From a checkpoint of a small mixture-of-experts model trained on Wikipedia: 48 SwiGLU neurons an expert, a shared expert of 64 neurons.
Below are experts of layer 10 (counted from 0) of a mixture-of-experts language model. Rows are named router (the router's row for the expert), gate (a neuron's input weights, with its number), up (a neuron's input weights, with its number) and show model dimensions 0-191. Each number is 128 + 32 x the weight over its row's rms, rounded and kept within 0 to 255. Numbers have three digits each.
After each expert's rows: "comes after" lists some tokens at least twice as common just before its tokens as in all text; "gets" lists some tokens that make up at least twice as much of what it gets as of all text. This comes from a sample of Wikipedia text that the model never trained on. Tokens count by the router's weight.

# expert 37
router:159105032092152182195139093131137072108130133099115127142185124135111143085172150096170115132134141159154189137164130114157093099104076128142146168110135156190154130141127144148137091163096149163161104137114120147145121153139125125082074134107112136041164107189121129190120123143155083127175144158155104182076156143177109085147122121161181121126143125114123113135109131120134114115094030132127115143121122081129105189118153144137172179139097154171119162061077128107102110132079141118095188155069185146094114119131128147069134114114135156092068107129041139074158180172131151104
gate0:128212102141154103150103133129062137147059111152130138176137138129121184123193159123140140132089172142125126135140140175064106156080097154087179123077117142109070092099077101154131079158130102089156070191099201161154142093114123150144088114122091183124107100093118118062116127113122181088060079092159139123168112140185148119140087077147109134079098080149119120139129170103103095114156122168149153099089130133116151124104162102123114148119147143112186137176130152157116130158109091168129172114109174184120103088137093130189098143090130132135141140227152118172142158108167084171
up0:139147110100107147108146156126101125102120137149151069157160070156096101130181154153137158097171176171123127248108136149116144179087074195132113062165110078132139093139193114172160155138174088117142088123155109133137111105143131086144096106204081088111110096139104136185075103130165159088085119146133189160119126119172093152158099138131139128138179164134158097098161139113194120086105142148169158092148141112122178156141094112068121118114146134119124138076185091104096138139144116116206137123054148151142141108070085126121184078112131088099142127164157127148168127165150094110
comes after: " | ", " ", "| ", " (", ", ", "; "
gets: "6", "10", "8", "12", "11", "7"

# expert 142
router:130104038110131180145091081122134072125147135149142148113126114125175134142155133163150142136121141094167109030167114150109110114104149104183098164130151193200186145182111059149133085121157106144115177104121063148100135109100132138094137107170129173089152106158183080164123119143127090142189173163144129128102141053097166128137195146147140126149157090122090134197141130147125129157136126081153145130093143145160117141086127166097137174123131110187142149107145118112148173108086139151109130175068098121154186136110125145075106148073156173166099121117058113138190166177171116102
gate0:099126116108133127082108123142111148130128180131156044087145137160135182109122113065206123164114156098108127135088141127123079133133178140125115147161151147093096083114185140120097136059175046136101125034134117170128126206191079107171113109090136150131130120089122132085150162104124172115084118092125176118088132116153094114142177176126060156124156139094115160138170177134112138134139071185084147179104151124121149148211108152111133129150153116115108168130113194108119133167188179123093101106119125143179100097096039119127162134100130104144087107126128123141144115102077141097
up0:157160156145110097153130121116124135119118054058173162114166118113171100163106166080146147106102086115140112144135164117105156126128101136186147195121170111102127130152045145093161107147133089156088098109089062085111131143174156110106082090155080140123113114154062197091111130117158108125197177108147161142123156114128123115125165072040144169152131120126079123101106178143130103145152115104101127093119105142110174161180146159096120161182151090163129088160138158120103158202132136156151101176147156134147038141153120082173110126136112077105084122040100128109116099144143129177
comes after: ".", "°", "-", ",", "–", " | "
gets: "0", "1", "\n\n", "5", "2", "7"

# expert 12
router:134089068104160177164113114113144129085136108126161157130149148162171141141137142136103125119122144136142154124164112111130108121129158116133119118163202164188168170195116103128120041103136146132140153154109098164081163168093112123081107094120093126043133112160182122116134143184167107142160169155166136119074131084122147104131174116129133115131140108103077100178117164168169110125136071100158108106083146119185130147113122139108161191127118125204153122145140137161135165089131128145071136204088108074161107159104160157035127105086139188123078164137010127136140158165154134124
gate0:082108132122071121128114097147109093118148118155104242164154179170128073173122127173124080104097119088114094097126116127117181158098099083115154152132083120124119153130120090134175126134112157120132151064107162105135135103154174147121070153110153146123122098169143107135134133142133119144165132129109172118147131145164188124107152142140153061088138107082068159112159191167181112207181086173126139144173094135194119130137153141128087135174206183149173138137156129121146139039083130115160116149066175142156154161133178109111101152059102166130191111144098102126112114117159111171
up0:092113131115085173174126086203131096154061145174140128175177162131107134141142091187093098133069153023131106054142171142163152116165088120081165131098132142091127155128164087114115137169100125107116082140102076099173149148138143150142066097177180164093117094111138109144085181138165096135089148151144121138076158191080153145137163121072182132132173129134121128115110151146172137176159109154111132133194160175112127158113154157114110152121131138111166134105147106185115150100113143058176106116111143107160138103126178141107117140185121132139159087177170077062137124111166092136
comes after: " | ", "; ", "–", ".", " |  | ", "/"
gets: "2", "1", "3", "0", "4", "5"

# expert 137
router:140076070093147161144078120096112119085160090119139153110134144145149152119163095134142163137163150129158159109170150141143077083129181134122115166127154174178151163170104056159088081096142150126131122123108082124096153137092109134084184129153161157076167146136202114110153161138127060185165153152153116156101128093132083104124176114134108155148161134105063161186103112105167129104125108062185130111117114170187141127097148114071167210153135115143127133128102105168146129114107134116100151181092175106152165149113151095088109100066107188119098150117041060111149145184137079129
gate0:119107099165087147157139131171094143172129123090086104122151174144131125096117129169090079110125118119103091125145148113140161151173122099121126098107102122130141137125088176121099107131112163137114174133086168146126197153126075166129137077124084241160147125134166204092189105129134131115124073105087152080110146084169140078087066118195105117052057103131167129119093108123141056103132147149121151072111103097123168172113172114116137159186091161125116099124137142077056135124114129152150134135079163151148080115142149123189138126175165078072135168125138069092184123122155107114
up0:125104152085104137152107087090158141161189131151104133085106093113119152126162137166114184197086102183119150159133146154141171160091155123071095098199133093114156198124138120127081097172110156092077124140144161139171079147094092104093166115132192027116075144125118107116119134153098067171104136208119129135141144116097073138115146152093081156103131139126154186103138110111132152160129108083161129129173150133172075151115160170144113117163075064094150120113111126125111061145140146110103167187175117092114081079087159142120101108120121173166108116105160170093097171131084104119
comes after: ", ", "–", " January ", " September ", " May ", " November "
gets: "1", "2", ", ", "ip", "im", "qu"

# expert 18
router:089118000064145178137115143120122106082152132091164180145131129115152158098117124176151156164092154127106193100146133095136114131141135096100120194133169184179080148144145116116112067078099114167106104154143132159058139145106150158110077134141079134064113120142167116094165162162146102126174152156141095185159068113110153125129125106145152107162132127117134093148148169128141161122146081124156162125098161122177117136140119102140129164094095141135122158095123159142130155118084140074085131229077109066154135151133146214097114155059124168156103125143065138101144085136121164131
gate0:165147125126144183135117134125126066123196107194088146162116107064167081150159176112097099093109052171122127072145140091148119161144039118113162139119144128113148132119079104146143125103105059137114103112135126136092149077106138123067124146156103152142149122147162189116064118103165149098136132156096184155120090092118166130116072146136109140089149144160177175090104116143060104101148119132134139137113134116121092161149174048155105152105103175104175108079080090154116126211213138119175166154198125157107133073087127127088117108108165116148152139113120190113142156133126137159
up0:062126148105165057137121136120196146127050102130068099139175154137140089146154154111085202149084088163129131128057105141151176111111125139162057098145117143140118120120140167124171130137167140105131100089107143196177152171121165135184146114156152117128094169120149138107111114128114145105100116127109054139127162089118136124152081095088137082123165168119113121090128083092072151193110139120174125075071170186097118150197125141106083112062178103112125112180167179131133118107071126086102149147118130128189153126127143113106143158158079151192106134118145119157165151133164158073
comes after: "0", "3", "1", " | ", "2", "4"
gets: " | ", " |", ".", "–", "; ", ","

# expert 43
router:124101055112118166109079133119128101076115155183141150130130136123125145117186151138136096126129145163202180114136152137093070124086123137137141131135145133110155126124115105182109123131117112105099144127095123073073116197122095159144171153109094129084130137171182112120095114144174107106158121176148147139111088158170122130195115117121152091126141102106146094212147109128106139150169074089092098067128125162101164189120171118089157199162124122127114101105101122152123103142097117110153085181125111140140144103113129086089139118108131128114081115125000104163161201196132072117
gate0:137155106141080123117181164168094112115134054138069182166126118112136151076104106177155161171160123113122176138131152146138146116122090163107141117099173113119117144169064109156190156050110142105113185109139189134116106131092200129095124146119153132121140177106102149070127227111108118154141147109166143094104108168158115172117135176134117142118191152124139186130116155147153088102111194180213158092127080126139130104137157133150143130179112167100102096164071140123131148080135123058138118113098108154131044175124151123161120137115133060103166134092179107173111164123138118154
up0:130128126131142093159200171196160122146138090113114119149099131127167165066108116146154178161165138120150149074176144123123149129116122130076111128136160137124102129134082174175108154113138142143125208075138179173195136135156173186128132142145154126131089186111119188105141162082157147167137188135131121071125094158119162124132176146123124182111117131158119140124120152138157155145130177093156158121168102112147146139171180149122225134137074142057114152158114106133117127093136134154133047175170078101170110195168144100163108120147140071165111096053111120201112125128169082132
comes after: "| ", ", ", " in ", " (", "\n", "- "
gets: "1", "2", "| ", "-", "- ", "3"

# expert 79
router:118093061106179146134117113105130111072141121107148169151107105134146181142103082154113130166104123136169156104160145161135062108146140097167131175133148160173151102179118067161087054083148135173138133107111111126062127140115137180094148172121122131102150149175183097118141158176161120172181172159162098107102127120134158163176140113158101094159152106110138167163081125113148141128125078115139156133152138144222114122137141129104142179098114111163137135136159140125220143122099145132083110190110133063120120119122144084082127095071171184183069131122028117112180154182135110125
gate0:113165105143141115081084135150143151154170082109070166114146120141152116100108118179167120070155121149136138084092099161127162112152157183099143184096147128154112157107109096116120148085132133110102142125092076138181053175160156168161140196054109120115103157152152193146139129170187102122191157158167108159103091139191124095116123112076149082103186131078108108133071078064114085151099119122111116103193095119140144136135125141149144152106157102126174100117150160133171087159103085146093085115124089153131136154163080067130170106088198146130184135122072128129109129161131082180
up0:139138100128156156134143083139158046105135106127093148165119138136076086134176123093185082131129114162182187128154137085154143137165050131123141123124207079140190137144054146158102061135094104131132079122119135121159117087109107090152140075110115109123107071118093151157136153112152112156105088133145154160114156117074103158128063084111148093147132158102125113059123169119109121133065147107144130190151143114097148128113116109083188131113102123153093229073140102135062137087149088160135128126070155147135115106151111155061119142161092134121132075139057135077159146154093150103
comes after: "3", "1", "2", "0", "4", "6"
gets: ".", "–", " | ", ",", ":", " "

# expert 15
router:096099028117136141170085109184127089142167139154121153145163181128116155150156142147139109145137127151180175111122157148105132133154136084071151181176155196155101161185148089198096084108144135141157122114072134150102142125136114139110066134085134119068148117166138116145135115148130111119125100135129100146072085120167163109111146133118090128157139124141144130117149154132139093147084100116175097120114131115118125139130106151121167182143107200168163118125155126158079160092060128151097163236085158154169087179116159113069107084119109124156095146160020120075163166160124180103
gate0:170075144092157122165184163086109092119107087108182152116109123113135153077137139064055119201144170117160152105145117171131145130116099167135120127143143134153121082079125130127178174126103119123139114138137121129118121124153123130112182117141101117127117164089146142086113179120086125140205116156134106160118137109179156123180139153079168136102168102153098118124135147063077160140123156039115081166106222127127134129079099150111125138123131078097103078131161117104094105084162166085045139102132191186133147099185142159104059097107125113131152123125167117093093136163035094139
up0:103147087126118118079067103121126107144122134159163118113133168142070120128102118134186144101054135108081062148108094154146101096088144131164134096103084135157129144152153098116155056118103068075115137124153084171099113117099069139125105154088099145147146074104136160142141096145205141088104132122122132119156106110128152104114119106178105075104075087110128115097133109151134145155179079148047135118186056112109133180108173118115095125172136189151177162115112144123205134136077140117177102117117044104116159114164152123154069194101151178119106107079105106197150113145161108130
comes after: " | ", "; ", ": ", " ", ") | ", ", "
gets: "1", "2", "3", "0", "4", "5"

# expert 114
router:128122052145170147134067121106114147105141191110099157097131159121127152131112102069139121141081123123153172136163138139079130089176085127138085133146191171220115118147125106136105095114127126077139146160134151114135112132119112173095145121105081128086135160174142164115115107156145103119166153176173118161090118131086143093136150109108129115134109085122142100140130088138114131124141089091093148111116103090118109148134132146154126188119115082223104113106114105133113150139044160130059097176072162054129124151124139117083136149084147160094134134077000149120202169193139123122
gate0:147089115099114135135150130142123128087141181070145117099131106144163135138159161107110093138116135089118166138123130123103120069165152121150097161144127082129048057118155145110183103155235186086154112149164168128148171158156142168153071122119131107148137105093121171172132153143122087119132108091081138148155093080205134161169090141187100096132130119181138169130110134131098086153133095062158155142152120082078174140119126175181162136072153119166124150127103138137105096214117148133118086134196163085134182182142147151154125214143143102119118124115104159091175143149184154150
up0:162148107097099151154153158124156117108081135088134138103105110116127152147165144127102108117133137075126167056156101112095122060112174111144072181136116149186083121125165163135188114156154172092155098121156151146153202148142168166098090197099103149129120105115126123139142174194113126091195153091109136140178112089181143138192113062161108114162124117175101209120143150107107114125147079052139169158110106085103128141068110154186162140123170115143095136188110153124094089198103088152083104129164138098120137166191114139133127151137178147132101082070085163107145150136112137142
comes after: " | ", "| ", " D", " M", ") | ", " R"
gets: "0", "3", "–", "4", "7", "C"

# expert 0
router:100096046088133156161131092138172096077133146158135169147130158147164191153185146165157144115165092179175184122133185153151146128123137118150116162130141183163163131141144102180135102129154114141132131122100098131120123124117161153115145117142116148059105180194151107146098151132188106136163143133205127126156071145173196126212151100087125137103123141074117097135120133058137131157105068098144082154101144137110091161176145144106137159168117159129125121083097110132167138150119105107136099196133180070145157143154152098081122123076119138085109115147001129147124114137127097079
gate0:099107115125099132035130149183138139107080083161131179062121189129097126108080088117150145067132038171178125158116132115122142150161156169124126100081133090123073139154167128128125154061110135108144075105125097128167112122126152117060159148155196113123116139116037117115115164118079154086155112130101168126131124126116139131064096126137160103155087149142162117131134102134139114119134138134107101133123097137094071160143184105081094114157111133156117124116086178124116137164041075184140106121118171118125174131134145099175139113040109133042160084126091168118170127168142106109
up0:120133102181163132093143108186126130171166098109092169078116203135146106131122108097148131076126045108127143132084145168104155157176168118113144136101162130169096139160164143124075152084116104168120102145166133103122161105100125135046147159076196082104088110142047175103131191098056151160198130118116159117098111133119164084152147137150162118089104129163119114112137129087158121161109105109141098122134116146124121158167156151119164149160123132092076122126103181131134196177137120167116071116128186103156197113150142061121164088102104148089120090146074144131185079164148100099
comes after: " in ", ", ", "–", " In ", "In ", " September "
gets: "2", "1", ", ", ",", " March ", "–"